config = dict(
    n_layer=13,
    d_model=256,
    n_experts=64,
    experts_per_token=2,
    d_expert=192,
    d_shared_expert=192,
    activation='relu',
    moe_layers=[0, 1, 2, 3, 4, 5, 6, 7, 8, 9, 10, 11, 12],
    router_score='sigmoid',
    normalize_top_k=False,
    routed_scale=1.41,
    balance_loss=0.000666,
    balance_bias=True,
    router_logit_norm=1.0,
    shared_expert_gate=True,
    init_std_router=0.0152,
    lr_router=0.000648,
    n_head=2,
    n_kv_head=1,
    head_dim=128,
    vocab_size=2048,
    norm='rmsnorm',
    norm_place='pre',
    norm_eps=1e-05,
    positions='rope',
    rope_base=500000.0,
    rope_fraction=1.0,
    qk_norm=False,
    attn_scale=0.0884,
    tie_embeddings=False,
    parallel_block=False,
    init='uniform',
    init_std_qkv=0.037,
    init_std_o=0.046,
    init_std_up=0.053,
    init_std_down=0.053,
    optimizer='soap_variant',
    lr=0.00877,
    lr_mult_up=1.3,
    lr_head=0.0505,
    warmup_steps=200,
    schedule='wsd',
    decay_fraction=1.0,
    decay_shape='linear',
    final_lr_fraction=0.0,
    batch_tokens=262144,
    seq_len=512,
    doc_mask=False,
    train_tokens=1801000000,
    steps=6871,
    dataset='wikipedia_en',
)
Below are experts of layer 7 (counted from 0) of a mixture-of-experts language model. Rows are named router (the router's row for the expert), up (a neuron's input weights, with its number) and show model dimensions 0-255. Each number is 500 + 50 x the weight over its row's rms, rounded and kept within 0 to 999. Numbers have three digits each.
After each expert's rows: a language model's description of what the expert responds to. This comes from a sample of Wikipedia text that the model never trained on.

# expert 61
router:524495508446449572506542450460459510441466583462500451498531439601582558418500523570458531371457498461506370615477540452543544524539516440501502537451490524454503485529422554465582492526520459538497506481451459520526473480451419485585520558552595594550402431444480588555465538591535544473617482532463548444494487484495509523509474407500479549460381505530529524545538506462528533424447469512503503441609554475361556572464498505452490471493416471460466548500549468469505451456501501564503484526638466565557492422514512440549467485520503476448391486416454548457425420500544426459504501601472587493492514417576561536473436480575532490530465631546520467459478530462522599475566504507514541480469508529473540522569538424500481543498392487435560473468509482480473511484440526
up1:563509512504528471517562549504577353548453616493466486573529617523460421541539503454465465495445504470481448495485546433507571490395530443451540503553578549524500536481533486400515502462404476473422452501540575492533431492559496540561449495424462437474503461510588563497487546513441524457498455447481501485483531500432502562519486403450538607548463534482420534560548545479500526460508506495464444490597544431534534539536480537454532531508438490385398570498474540452534466529531471564500542474495456572508488562559486530572392579504397524452432517479397533431487544439546477465448483545517517516523523456414440405490505411518495555385477577491522449461404420460555468556468586440468580400576554465454530489540489384513434498514526458512444444503474567438461483499438485
up2:407482596443493524505556522459529478513497625497446420453469475470556543487532496522513529566466437511540448472533486551408458469421482558546457453470482498565557467508505536565447532485542603459534401441576550429468481521547471487521519454474582568454530570456549515528497462532500519469498574513447423426590480432587526518570503455528475521525441525414544479501624524461488527595480456435505536334617511501459589569593587584447445522493515473487466489508492547484407420516500460447526445502536463531497538517555562443529518515488490535526409445457561491526545503528551500607401461542437538499437495410494520482475558463538465432488539517440497482601410552558532546450478504528455540548549576480523629510421557409479496517441577564437522531539474556545509487480449465
up3:522458527522475548432494565516495506445407472521488448436467463470388509472496483516494477541473527514517518507582578507482545490484583461433437457516500447521497615559468526525524478450418532574492549476523461511468562543429457534590438595595440540500504556429519465529414513567440466487534463484436519583528485531554518489455508415537518461403426596548431440446468435512428433459501466483481438558522467584398620501481493391418502468431479448517500540457606548422421447509453495528525447509542497414544604415567626499598503489630488527491504510483454516496468451442453448479499424516440517434445545532488554521453570532588534578507481455497500528571510499516549557482510491548556504434577494398458536492589537453457547515450526531475458456481530521382537545507446532
up4:448504543451509508598611478404507559458546476554592478444471451557453523441468564491416474483468473450477392521551523515517549497454515429382467542569450438394520572465541587561488435566405470554556466500459474511456441541430487523455482562438528445472486473472463490504585608538528455455629495516582469440491479385518587508504483527458448541570401480467463424477480501527476533553491638533522460458496581383462580510505493556515549527521525447465513557436485484493521507504453440549496475473499516490493490492422592525466483557438535484534530562456524557412408526458520445488494465522457577478522448533493538509467435492403540398585482524519447478580471486532504454486464515494521483406602484584513535478510546450407502552464433435530493470434468551590418473463531532
up5:425547571452513541489486488529489496378432612438492515471572501498506486604501471421495515427557481488478436519511607637526468525503517479548493520521490527549569496512482438499443440487478503521515531631400560483524566581493508526554488556526525467573449504563462509458567540603496507470445539490554429488463462447490537488438534375487510489555466456518551520597455424437496524462447483537465495487538510556407465564522505611562501565496390533450471449497446497488463517523496486445633479456592478493544485497558484483389489492503531533397527431552487535473499424487464576421522421587454460521546520552486468490572570531527395537516450473393454495500485479566502481496540488468489454536463364531547535556483552559559467443485517506403426497434491557495408584450420521
It responds to: Of in titles

# expert 40
router:558470419617627548539458534476461541487462523483500477507510454508530534435489458513520474404507474520541578508421646530441457471467526525472489529521438502534553479449541476452501488484617477489486493472497486496537540530560526505498519481465561455463591444502432410507490541461496529499489446452515477493465483537494465554469372495541400352501601508527473517472524510567462515442461564449550453538476569538530435466513573565510437511537475490478453486395542415500521552539436416475414476500539512572485471468558572596520519451503463530432577520521527512516536497501469446518472522435513508455514429488450539635528525481509482500560430397499556490579394402484516412452510498480430509416490536582414422506483514519618429561641595543556431461469445471444414517503496525
up1:471492466594540462540467402482483450457506525486455503553527516437546546452451558527567469399601469456561424571558502372499408587497529537499473557503520480579449572455430462456512497488552348480470510442504554456565534479453470458543519603534587533504530515560436538535543455502522553439465513566557576597524523545523524521495406429485460528532492511569485437496504497441414481609573498520453567540503481470523573488549538470446410481539527539428565524559490479366469500565442525482503415571563479459500496458574589432533576516514493519607527497456583477484513519583440558480553507497504531438560499470468520566449452477466483495479386514612500498534431544492474496496455410498448438506481504562545500458416541515456484584526480531424469546448442500452606521478461560
up2:579454526543500535484469537511469626416541516501533522534458525517471552528584415524484483439475481441535456583564515464548397525398493515432510445531457528429455437519580556428496526593443508382557533452496452501543490545568512523494578489500508411453499434569462493493519485387372429554545596537397488511518450499559507581520469539380491517467476506487382555368497495490503506499480531463479593377535531499587536443434502537410544556468424496547506518432497437433476542497537544483477502451453455479476510445444468440400443571552481539404529472474467539502576525465450521487388449484452452472461543523414547554516489514570584492519494549560570594480554568451490499574458519576494529450503471450416456524493511509497462521535502540507498523560486557490581455485501526
up3:460580504543515407510475515525553474501463409556559534541475514419532402509555594589424579448500468555482541500438420507557418440471515494461501427501541488491546568476447589494444511523532486550431521506540482570481579509422457497548460415551417457468580493516572476535489494501389510515541548501521524555469569453545417547542441479445518423543493462465533471423496522502387573538523592505536502538542542424505477589514570575505464484581510551608559432522453536526448554408494413491490548495558611491510510453439471427477537468463493492531530429538555554541504554488556492392506474388482489483509478518449476461509515527499489538431456401495440509553491595456525532495380490515554515459522581456528577538561393492501455451529535627400532440486462549440514501433525457
up4:572526483481504428569479509396414445464564469494479514547510506460555597515456533523500420557512494460577459520573534450483518549454465499446500506509532557526501457435442557519503455461591423400472481517512527515493490473459591536473540525619493537591426591460454393445548549421406478498501542509459483488479498563510469433534553535508605504458564540511516421500574544499469542544525487536512560468496474582507528507568450496582579513512569374478548476359536551469524510583524491550569486504456501452504579438452500483471450511513588507495500413457554530431497510530481527502504597421489516498580443433455563520491492499545533534528372388459437514541562475517597537460542419501468524484472536538511497534591523530466586517574516557416628487592530540486493397559439455
up5:576405644438484513453503543443534515509540522510531496496507547397539533531536517447446514585504487448424542498509540450536477573422517572399454477497551524451433472566487453491540421498642414408491480529518457466552613518413562449443573518509430471392444421566494546440524491565392580467531516504487498429427441471500534416496539515449534532458488519447479645480492452469474514475486580485534502546540594432514480508561518471536574493523436492483577481464487447518499471494507520591533566502493430483529595486485502499573454527518546542540558427588564485474502499464523558506410484565574553552486514519514494558455666486541528452409456544510499447469500519467473455456501415550498560468495529490492461523395507475455466572551507478498521596574497486490375471496517496
It responds to: Year and date digits

# expert 50
router:506453465535631488477480559490468460487468530528535470553444592538535527485521476471516511491526495526459531485541531604498540482473565483510401647559439472520440498459542451433389503451599465500479482561499516505571548458474449571485556470443512479547507476526565448506489534570493530457514493455451600521511488502435513501474533473529488348538633458455518481470591463408494450557415495434577457479504513450547498464497480546557471519496480460529520451547499394510479581569419502496555542531529487489481564459553537607482515449572508481476539462571560522498522406500536494565461516445554465372598480374515503568575467537519478466524501535460531501522520508479509553494545470466488483409578472480531449501449459526717409466568488490559436562398451451438516485520468565
up0:482574466603453507578494409588549480591541487561522484534421497507467458458483532514434527470510497474448453518537524515450509547515467548521595592559537576532481459497484432463554486461472461523572557554513547420570493379489526490388592438494500529556403472528596491473550507582454522427529417426525521517456529494495533490465481469549573528551477568522417500548506561573535526457459400541535542445475537586468395460528411563475529466542519492533414553569464596544496451557458443450531511431535543538512489534500498493574492559588396539587582501492499483517448450519540521525556571487563534478502534529516478542590545564493536521526446379534534520521480548556550443480521399489551475544590512617556508406530486398498539574487555438414435473509544525466433524536492488
up1:606421520523531498513458493447461441478348472562490564504435421618505539477435482418513524505470440517465434446426481506561532539497454490524454563420520428513484386531591542514514485481545556597498442580500546494678564503478474545576405499478492507466482458599533500497556428561440545489495455494548556473491469542468468533500484499500554490471494587565427475468554459468485517516414527464532387460628439380474510529499513490453581482546507505524531490499453481540482487579474439489612466487585516525440537563503501490580480533426508504500567556515496482562423436574520581487572487541554545520521491523581476502513464518532430442414521506583523441504493585474498507491477503502566492516575615546562457473601454513562392536502491575395447512489520487519491510519487457
up2:499446486487488466562472481425493544480476492531586516504456576573575478415432431528410573508482534538592495501484413466527518467548463521566583539476476631441459572478444487504433534485447514478537512531568509499565579484457441469511592475522481477645516496429613441623507468517502451581558536476495520447506470486531448482487530543441607515514547364450492507499381429504548492542462478562439541371457507480483518509439506502438461555491537491477569568483513501464528438553526536490433480493512447445452486515582572530531493465543539563550450515488406542547539444515538451450503412429517457464592511441526595561490522468472546487447546451502512482487491529448477484490464554517454405571501507430481340531492408395489551488555515465432418524465528488485563543453565564
up3:599525540507505446551470571425455573454516592444481425477427490515604580448433415491534475435561426415442472500577407491611591517564426439548477530539597587586455453476435556518486476542568437458464516492510435411437456561424487495526529458443580576527459418443576524457539451499519557577576638518478479513480474567414524473584473447515535507439543527491453490527476530583488614562491517488551551514558566401535490504465493523527478520475561479475481567493427489555523468462524458525594537513495529435430578451504491439480493566546512434559491533492464528445558504493408511570493486517551507509532522549543477497492493593482567505515630510537465502435522529510457543419482440523541538519515465450582543516468462510522485448537522479488563595527525474629479498527469496
up4:474520479497513464511394509463519455438525461561429420415536578533540547509531534480466474572530503477484456414512589443506492390314476470472465441497448503517536523573511477582589603534362569568464495497425453533551499525553596491514551534445545488518526418540537509489550522512447465467514518431415479503519457500491539513417518511536499512619546480461461522458501570465443445533441518378530509543471572422492487557489497537540586463500454550437548535582440634485541447463530462583488494504498496434498491446449362596549430517549503462444564462512510545480565540408481474461470498513472532500543527475471479482498473541393574395488535419415426526526570563498410483450542488502548547442602487484492472545509500470513563455489496533486511488419476430500534439538506492
It responds to: Table cell separators

# expert 19
router:530564557440447509492580461492545537531413483502490496445564500518457476415586603463448471436450534511541465458506419429508470491481485496465557465489579493438567413498484528440518486435512509535510398498495530537488563565435406474518481480503457454516490433595542516496487496526509482525545561498461394540498494437566505440557472534409558390474457453454539530508539482448559537493509452555445447513471523515458446462460504478480565511524487504506495449537576547532597493474457530372474504546479493471473617498413483512507506539471467516491532526521444484459453494513500551377550452477612573520550500472495510464474531616475543582536554505642564414457540562530449596485469451544439446407549540554592513509659500448560432411352458510482516486455554446596514446535493475
up0:495579519555532462534460476477499564483448435565575531460523537496436490492583546500402433476474457487467483570546494477516527444530536498502426471480542470536526439611426461522521489437401553472538523511487489454508467513479485521468525529532494479564541545550556616442551488488481482571550451562552513480522435524449505448366486512543515449578506514517442517511483432509474538500443537633542615509499581572548392457556526444454476552559546413515447438516546455556526632355426451506463462432415459474421450493494519548487548484492470530503587525513587455615533480488493537393492449506511569559528469551555535449492535548436557526493501499577475448547595445516460484536432427501451560502457400486532591480595473436486619517445443496490518506530527419589555497463550491
up1:573560521443530489456511546575517471522427553440490478512457479506467484450510531369434425408527474514513500529576469490465443455532572450451425526501630544448532466489525409470495576608499554464445495476620392545551578533511435495538521475472409460513522527554528517528494468430475567521471539384567396549452494437496581457529518477454539500564549441547466547505451562492477477524438448581517510522481464528421522533570554500512579459499513462541561577555482528482507546546414584388540536542527451521474581525460455548558429484541461522580532498433480484532516468559531497422536471423524572503532487483470516479525431525522520548486582472463449583518521537516460437497553602564428444453468524552518514467697491560465560460542524485462457473528538562446518418549406510
up2:594579569522454558575533497507550463459475554631528459430534442446441456465525428452420490437523545495561522453564518492542595518442456466517504474443556509455580477501541477471450464511432424448503442458459488452439580501493488471478446534446508501596481448529472487512510514511511460531471508505460512583398471518573521507512518579385499428472408493383541501565484569475432501437460488478583431366447566455448502464427548471431478456495505525507532446477483435509601563486506532418402515467580523539530459512410553531471560481565459481418557521544468431468518530470536399506468493460587537538497501470540550571527486587521532510520476477524639455520561595515443619435545488626334481473539480506505508551551536466527442460529508539494482536509521539551479488494506514
up3:527459500541479482505565520503525536580526577546462483535554531491534503455463492384413412514407459478543513462536457522530532515484462467545490395490592544583518444512462440509509577523507479465439481539453484461485462520457439508465447541548364482476506526424488392553545402429460565440492516492504478449409428443544433548543548559478484514506335538448433585570425532498550497538485470545426505543489591507452520504431571457488447517551561529495416462496530473471508486436478419554422590530521581498566513478493457640527475536422512538449456510523430510580476489437557506496461550474436577547570469467527559599488459534472568492495438500513524540487571519469460460577504469493466437443527535521537521483512499472587619529412413512568516539498494434569514405387537454
up4:564529549405443497574565555465539529483488505426560403457549523585497559505495445553427529594433469453478496563623464556482513552480466456406510576613558409435470590495414540522512494448462458573619543528407376552504550521556406471510571476602531509489539442511411559518500525450448389529535527535620406469448550531610607484514509553522549441520484515452505545514562506398537622557497481483469458502512501517479481471580415419435501477450513491470552574469521467544484460451486513464458440524547484484502544517455486468541494531484494455442495509452465433581448496531491513495433453467603561550575511489546459558492511527584511536530498479473498533584573519504519477448575500555471523396548482561535494451484540507559498490516507552487513407506531490459527444457540500
It responds to: All and l pieces

# expert 3
router:426529437491468556528521428517527436433587464436458464537433425509449504454351540579503450520478520515509620465456519563511501456564443457577650481403450495498548555495494524537454534496478497551449529539534495437582438509468454481478508459425546545443579504460546549489591562503547488483463484626454534555461540492517522472547470580543452425461573439498468504485576537428467480490459553491499467517491546423490457627501454433525416541546496508510520509624555430495493442530559486517568562558507481496495519591495469548529487495558512452467453501552436514500529457515472603541538504636502494443459526577547460539587517516488571498484454566444555410476537508507430453547479545426463455546524400650478547486519545527636478461435465492564495561537541463473523488474498480
up0:476526538482510450515511462498473498453539589477486493571388480553534537494379521470541530527498424516544480542601461474598523466573473524530545452540459472449429556517443569539525451466564508450524496462560463375574496491551510443534531428507496536534593527389557474436544479559467553456562480475537649445555482579556477513517430513498439497420507404480427480520432583438389492536559490528506540567511536524488539496374522544533428576484526479518441465458611481508574499465545496474545553506543463465480420465509497494577483492464487581492506420479497555447530376482541531515539499598529608474464480539457538553516526586475499599496379446524488478468581509466407461463444444459486488432517460527518479441509575518556545484426480463565488454411460533523533496495375542
up1:574464512435565479535391416519548483552425471471447468491525389521489483531446517512497541494497590544527569445520441533552495474551386460492542477462444547432572468570396451472565457401493543441473443587560531466555602498535547482479561537433519575585493481477400545437451502465555589505593444480500490553429432537570503490520505531461546395548491463521454543457407508487462509485488527481523488421572500479483574474534485461444431474575467488452465511523509488427477530536537543440613427442520492461477499524565414552412466496586524423435458474553518481453479453526493455514408559593512436491485498612519429490477481556475522443477484518551432516483558502530552484517480413558503417403511399553462521577602552502579450505579440482541549495573534527477491539452445473
up2:438573523553504529546482493468543494609513431496493473452464493471420545456448561525537463568544487461427561486573443508507518455412504482433537383470415508587466575564517489445457507466525503530425613415469494483410437433468422591575485534546473576476552523455499471460513525476527556421536437505536467529477367473569513498489496470540435498519462417469439404527501578512545552504438498468491394473425487535435410485442438593487451482432508515588488568525504428461520525529471529524447476435510466521465525551544537504615469439582463510481478454542490569449526558479442570525536526498551513476426554645472513396570505534543482542500456529510484504533520503511476573542482513364558549622511531539559497513503465534546519517490608526472536512522629532436532511489422555
up3:453471528492515524542505516521548471488533492485464471491500542539533482509526530531386526356464476537607543398483537604556584509579490470437497447541582484460492616408612512549474467493426499482479539461500485517485392475479491423508512500441514576445563481441597506544538575487563473486462464549436497501508560456494472575469545503552563499589491513555578522512488478491547659574445505529435477528550507496510489497498522499509479489475520434494551516510557546495433468506458621520456535549528529474484533491533441382496542541473544448476526495461571513464614631445407432478499519507538568510460397462500505368495537505559494436537559596398420496554452416512475588442478486459485517608585548570542526525431507551507453480529444459472489492532530384477492495501432453
up4:486557477545479443483440422547502386481546517464551523477417466524415490541517616481451497463526511414460572568578561513592457477430493516468603480521504516504449553551571512530523427485446505583485509435492493449510476555545499543411497513402536576561565393404465464435514505575408490544451487553425506500535497499489571477440566487528469432535575452481467483563412446463420658554501489463446467467541500509567470511418460470598553547465453434527573503458556454504491449485456518499458593564512505387523528510605549558494539495587454421520539465493521513385480513458530481561496427509480538518480607422393514456505465552411580540526479542534513538507494477491497449537505487582420440484517477524494584501506560480476452394485472446496546522498533455502492460506393462
It responds to: Election result tables

# expert 31
router:519577425536610528561518535509474476510479487540457515510451481559488585564408549529543471551508484542464390457482584492484476471517486477493436520556416457527459496455525427482300551562598597539547439476474467577484560577468476554483586524440514448519617418543518498479460564513505515428489474508540538485503501547533494505545401364567450453505618393545545518500528435511508483470497554489517493553507583470611514443541517648532417490557443419532483512520478460542539517519445488476525500482548452586496443440502544506493481502581439510459514503585473468483470522486558438489451519483523465489552512431495503552509531477515482483606507410557501447519445436573539462475499438511435536404544456607478484492510469560556456511570593560601494443495504492429454543457496505
up1:479485530487470535637451417466496513438390492515475417480487497465469660533519555519514562493430503421479464517534565495512492464500556477514544417523437527475501513486471462506441453566515453457487560510418439465558552454475555592455583599476518559488537555488446577437389454460516660469494524540620465579513433473422560462495459609517510409517534481613434519475560605514470506453499565462451510456490439529571544543438457527480459495515546393561512487548515437457484666489492514463545514544488446511499479444482523495576534469565436570574525471596467487477416552488512516520578453523525454495528535456534462517522562490457509526465510498514494451520383514545411500459467452557454553485482499472540496523472554439401549494440484548424499505441508528501475412542463455
up2:600473540451516481469611419456463494400490516611405567506472452570454577536450552451473415497477389503468411467611600491504462515466420429492533485595501509521489452562516436566522588604587574405522506433487535511498448577491545514411474527413531547495547581510543486409494504445508467522560508490495459497497475499486485462441504490578531514486525534501590491511378467566472643487559558386615472508507638581549500491541540557474450422547512501511532490469580479494492538481525485543531493576456485551464509494493602440518431531520510559501520504583531477495457515501441495416529555524505443524461539485494509535511513590525470517478585488502494529557570501545516529404550510506493528545478471524465457472512574482490517527504605534501558494475499655507509569508564547
up3:481548510458526415521453572491558524602440511540492544463470566491532476553438541469462481429490469433482445524516490513496538509432477548545484526569477500434552544400437457469431520436554511506454479469549492464578509505509467465422498502520447569462454477477508530448547490584496449516350468576481586573467481574524489496438518459495523509488528529515511447488528384471427631487508532400505596565507576436524568489556474552494586508521389394543494607543457545424557506530512525553580422399592457553488556444504564496541523474477499470533396457467341407470476511518485479431509518485464473561447585484355513462429505504572479563513473474538523541500557407534570463510597543520468515511555494518519437535427552537474432532461498542497532547516462485467402487571501491
up4:484465566497437477496545448524471501606510477496556413532426519478368476555488505540474537536471470542510447571619571512540517529506408510456439474445579541536494392500533519442570531541479518507435453523606488531500552495468495412451604399385479460468558437510546427460496605549574502499576537531525490472519526479577499452428482554488538560548559589531547459535503487532543530448486522527514526432445487480498564491526454497543485535549509504524498483569496559411406465454527541486597455464462517605510513502505516491518524584526526480544539494474574478437495504403501526461550551530520538604524578513450507547491547506502481480460432436581422465603497631593502574415548473464490516490620554553641429537512538527445521485429565570567497433588482506484504492479476440
up5:564503479650469477509520570563437554447569420552522525495437502470486488527470658526444539519575464510531459573556459495452556562484431545501554565410522507511479458491561466488513543540439501459560555506540507419529595511513421462529557529479541531498524452394435512536477494508456541415503534559493524516567492510550529519555496492478478580496530544523568510451489481478508516495497556463446518454565612552515491512631489540496466423416513485489524524494522631528464431544524500541436485530497509510493523550466544576478469496521496522517509544560491490524600440612592497608588443604499483485547445440530472493493496529484464356513547615536518562462556486496435453499605432532413478626637576496463462442432492458557486517490446499432558486436555525444502539478536454
It responds to: Digits in numbers

# expert 35
router:484473457512489499498478460576480517526592458482461535484419479514529467453495462525502516594434557533478543579528364419551421538564535467472564497584547526480571459482490535522488591588435429533544501547431484489361554419533509453515524439529470482519529501532453468518444432598496522560532496546417550479510552472483431573422462444454443537415566537555522494493586438425532415506505513461439501463513468571379527489486472378428500432466447486499457463530476624527553490442669578507513558503461396493551408625557498529600525544445482420534517506621504581474475440429541492498560517536520465521474566554553525546455526518500601539529507545522553493542484528542557541516504466554454429485543502500507495493566475548525502459462524502541526541531571473465501533513487423
up1:589402545493533487525501569430525469610464604556498494475521399580506501359622404527526579502552521459467525536449533512487418545442526424611477461530543543550477510487501521509467504556499534462512451549497491477506487502472486460455555544588492407500441489513521466464544570435434587518551464527512459513494470508480471632452458593426434511486450480495420513467482516518470452427537546495477465530478544566435508577485627543426535490508433505486521544548532480604534539421533471443602517570534541473592470517493471533411493469498516487512526457472499469417533477377447491404488465544465494451408520545515509486355544488594526496478395557454499468496457554532517477476516503479478597526527512479485437488478556581512517537461576489443507582590532511494518588454606551
up2:504555510479493471483603416498534513554513494552481553553470434582499546522476506422505451490480509500555490415559502528515508420383521470489520400479460445479481443545557492468442479597558539481525580429520470446536478514552478584477436483475555538507491477449456532531532432409506472506562485528563491455551494457527498575491429505540478547547407549396467480630475558523512400500502507468380472538434496497519568547583503469483500450469480481521438499486551534421433511422544468528649470496464549491492478505545468410507518525467515579554573440486472557398531497397483394474477511484559492565544512573572564395514501535515604501418521382485428463487494499572513507421548553428483463499514575516446623502517545492512478508475564485563606495547510442510616604518556460
up3:560532462505492454531516469587396534433499482488475476497502553563508491370509465503448457520549510559605592522575486462498474555454453470462432489538503514478435472584372570452535569502540525607502516482515598506497494530502525454484539481508414505500482503505396489480461542469486419531395471466529457535470475391458449481450518590500483512429425593558466486468491553501513488663520555441486472529501554557494627569501567458566506389503519496478396525578450530489555470423472536472457512388510545523546483499524539582449520493505535467515478485540474562494478535402514486588393456536489512635494471510489525487469534394477533585582446468496391525483540493588525531509426506480445531504405542537467534477487445455522508371513581507473445507520523578543483560531540506
up4:624462532459544480469469497507550495603537465565469541526561512524438443421564499507418558508465581465614604513477439560572515524546542512446553408450494498525528450542433640499423545557517440534509537424469526509614519508541512471512446491508475459539543513484478480534507458534418486461553509565565499551507402512469474499435506469536462483592551511644467491433451483461543594466540474507396552530502426526493545470389489398417502426511488484470501530535479585517458507447596677403446440615527436498430450479470466563540590497530436443553400507515453522476466420494455474535567520567440556546477546496506467485575486491478466501531509525400528509425554499526518596462529433525521428507485491561490490476511419512466493506430553536498475532490523506478482517493526508
up5:415497483490617471525534538467459516531484544526555564542496446490432430381556499522452383514525530513502409520510398553482538552557515411455464403498594469532499514517461496378504422508507475473518463603491431474418456388518459455563458453444479439451485530480468451393541399553498493504515582557482592474524566552480498551430499500564451475438497539505482454499492505537526535555501467492508522512492484533408549489425590512508510489400492573483526401469510546524424505473501576482449485392506538547501384563573407483512518518652425506555519463561499532535476496451453500536504442471560471525452530553558597543498514574523586432467517501528539455509532481541404547513501440444463502477467603551529508421524553535434573587513501476502506549533546522507548551518565388
It responds to: Prepositions and in- prefix

# expert 56
router:587479484530564563523471528501493510476528547490535449494488554551439578579474479481511472479502531438520565428455646500481440448496485489512492429502441535545561539492518506455412533483534586474471512473580498477529525503573499537503566438409547520456624485493447468506457579550530542554426441492468493464498465455514493498476414502495469416549625415510523510400507539493533516420470547442461424640501550514536419476523471571566410450554461419530525475489523380503540515521444418476452501519487468641483482504597509530520517465492535502428570504551442483505491479538466455531537468535528486486488412524485503591552517518540456454599413383528612482455419402505454465457535463463485577462508518592383495483524517524614525549524594510570490537517531387448477561472491525
up1:476440556546445496601526578571448469534432569587612589514419497509455588469485552462535584455441477473489487564434557475527558655422496515408556472503542591524531492534531535438551524551449499432399466517510508498540478539553489559496531507510512573480583534514467600461537541518485525538500526523515564471519466432460510435463491490518530466494548680499510545507503498478482535444532507560507505466518540487575490495573497625522442513474468476451477558453542503534438449577419456423584506512540590499440555554560434466545449459451562486512619520544536463502473454514489477509527446585485505515455504552432452552533574521492480465480382516456472435563385391546481557471475581484515442568491510526519461509488559529540455483531624573520426506453442509509493450576435487
up2:495494524503526484473473571525527472491514531519519510560589587530427496527534488531548510448439492456506594526492386603520402498453465441469561452589467485507470578536426529417545456524470594413470588569531524558499486580481584461563506602525513458536575561468464517488602448521480487532436547580558486531547505469433475525440542436474506559407502567496596475489476531401516546445492455468531482486535501513517517432483580504511447500501520445470547510546419486446537587379502495517512438439468480532523476529481505519599488528447531535525546520441512525540477537457565450490523592528487534475461579521455416473447448517464524482450462508463397469434535436521412431558593418518376379447474559487432493453599558429566555479557413484515583412477568462467551544535486556
up3:530521544491543479478523588455532465501540514480507590470541603500419538520550534494479454451471488433570575466536489519564524563432446505431447499566512533621503513589569475448541483481462560389461482554470508533468522510527458459644443472460494451435491499503511483541469565500613524522492463536520466560537465493451453478411468448475416439509523453395549457427409523459488591505529517494521510520474468486527475523562557582454407486568489508483532516478587582506491508430463488464597548419530509507490519556456472412502448334537484476514468523493508479557493540500546497530493463543592586465459425440490576441512470510434426525580482531467515456562498517614518494473480546502480574569478517547567422458599517437446597542474440475511500526493563486425448321485444581
up4:480463470538388527476482500579516516538495511479391491479550453513501515567510439515397588476483600528494580564505548512440491505470479497506544518514405534459502542507583474372456436477549547500489510570499445484533604474548456541497588508499487510448455576453486462570549470488541515489418429386457489469515475408585438430564500487480504558524554507576553438448536518429515562485377512508486495463573431516541481490460577552438459527422532485584494484450457528478525572344544423475490503458462502567516507557476461495543472489507565526545538529490418477587493477533458541462563468502586515532510532574476506505496581517536445483532563568551536495461504523430529461503538531578493440572496551634375567502441534454459471479540512579446551411537444476365528624502521527
up5:435483540488529552504511544398500523452530543444563415556492448528538586508538534510472505524565459505482522457477434500548494547515412529446455491535506491505570432529562440586430544500486498381492487461509584474554524526624488496519592469503384476551510429538572452451515497457379433612577461484509565551531537443558499437507510522531475464493583597475480459554506390489474534383518587501496487539498501453531433529512571430443460518566458572430555516510478496460523443513412476577522587427500453443501504510559557462542450492455551460410477484512505542506473524570466518505474512633487472514564491526506545517549485514538485432442390564463529574468565464565424504486582422539482521509596534498433487474485483538510553484474548349439451530488576568454545467549480378
It responds to: Digits in statistics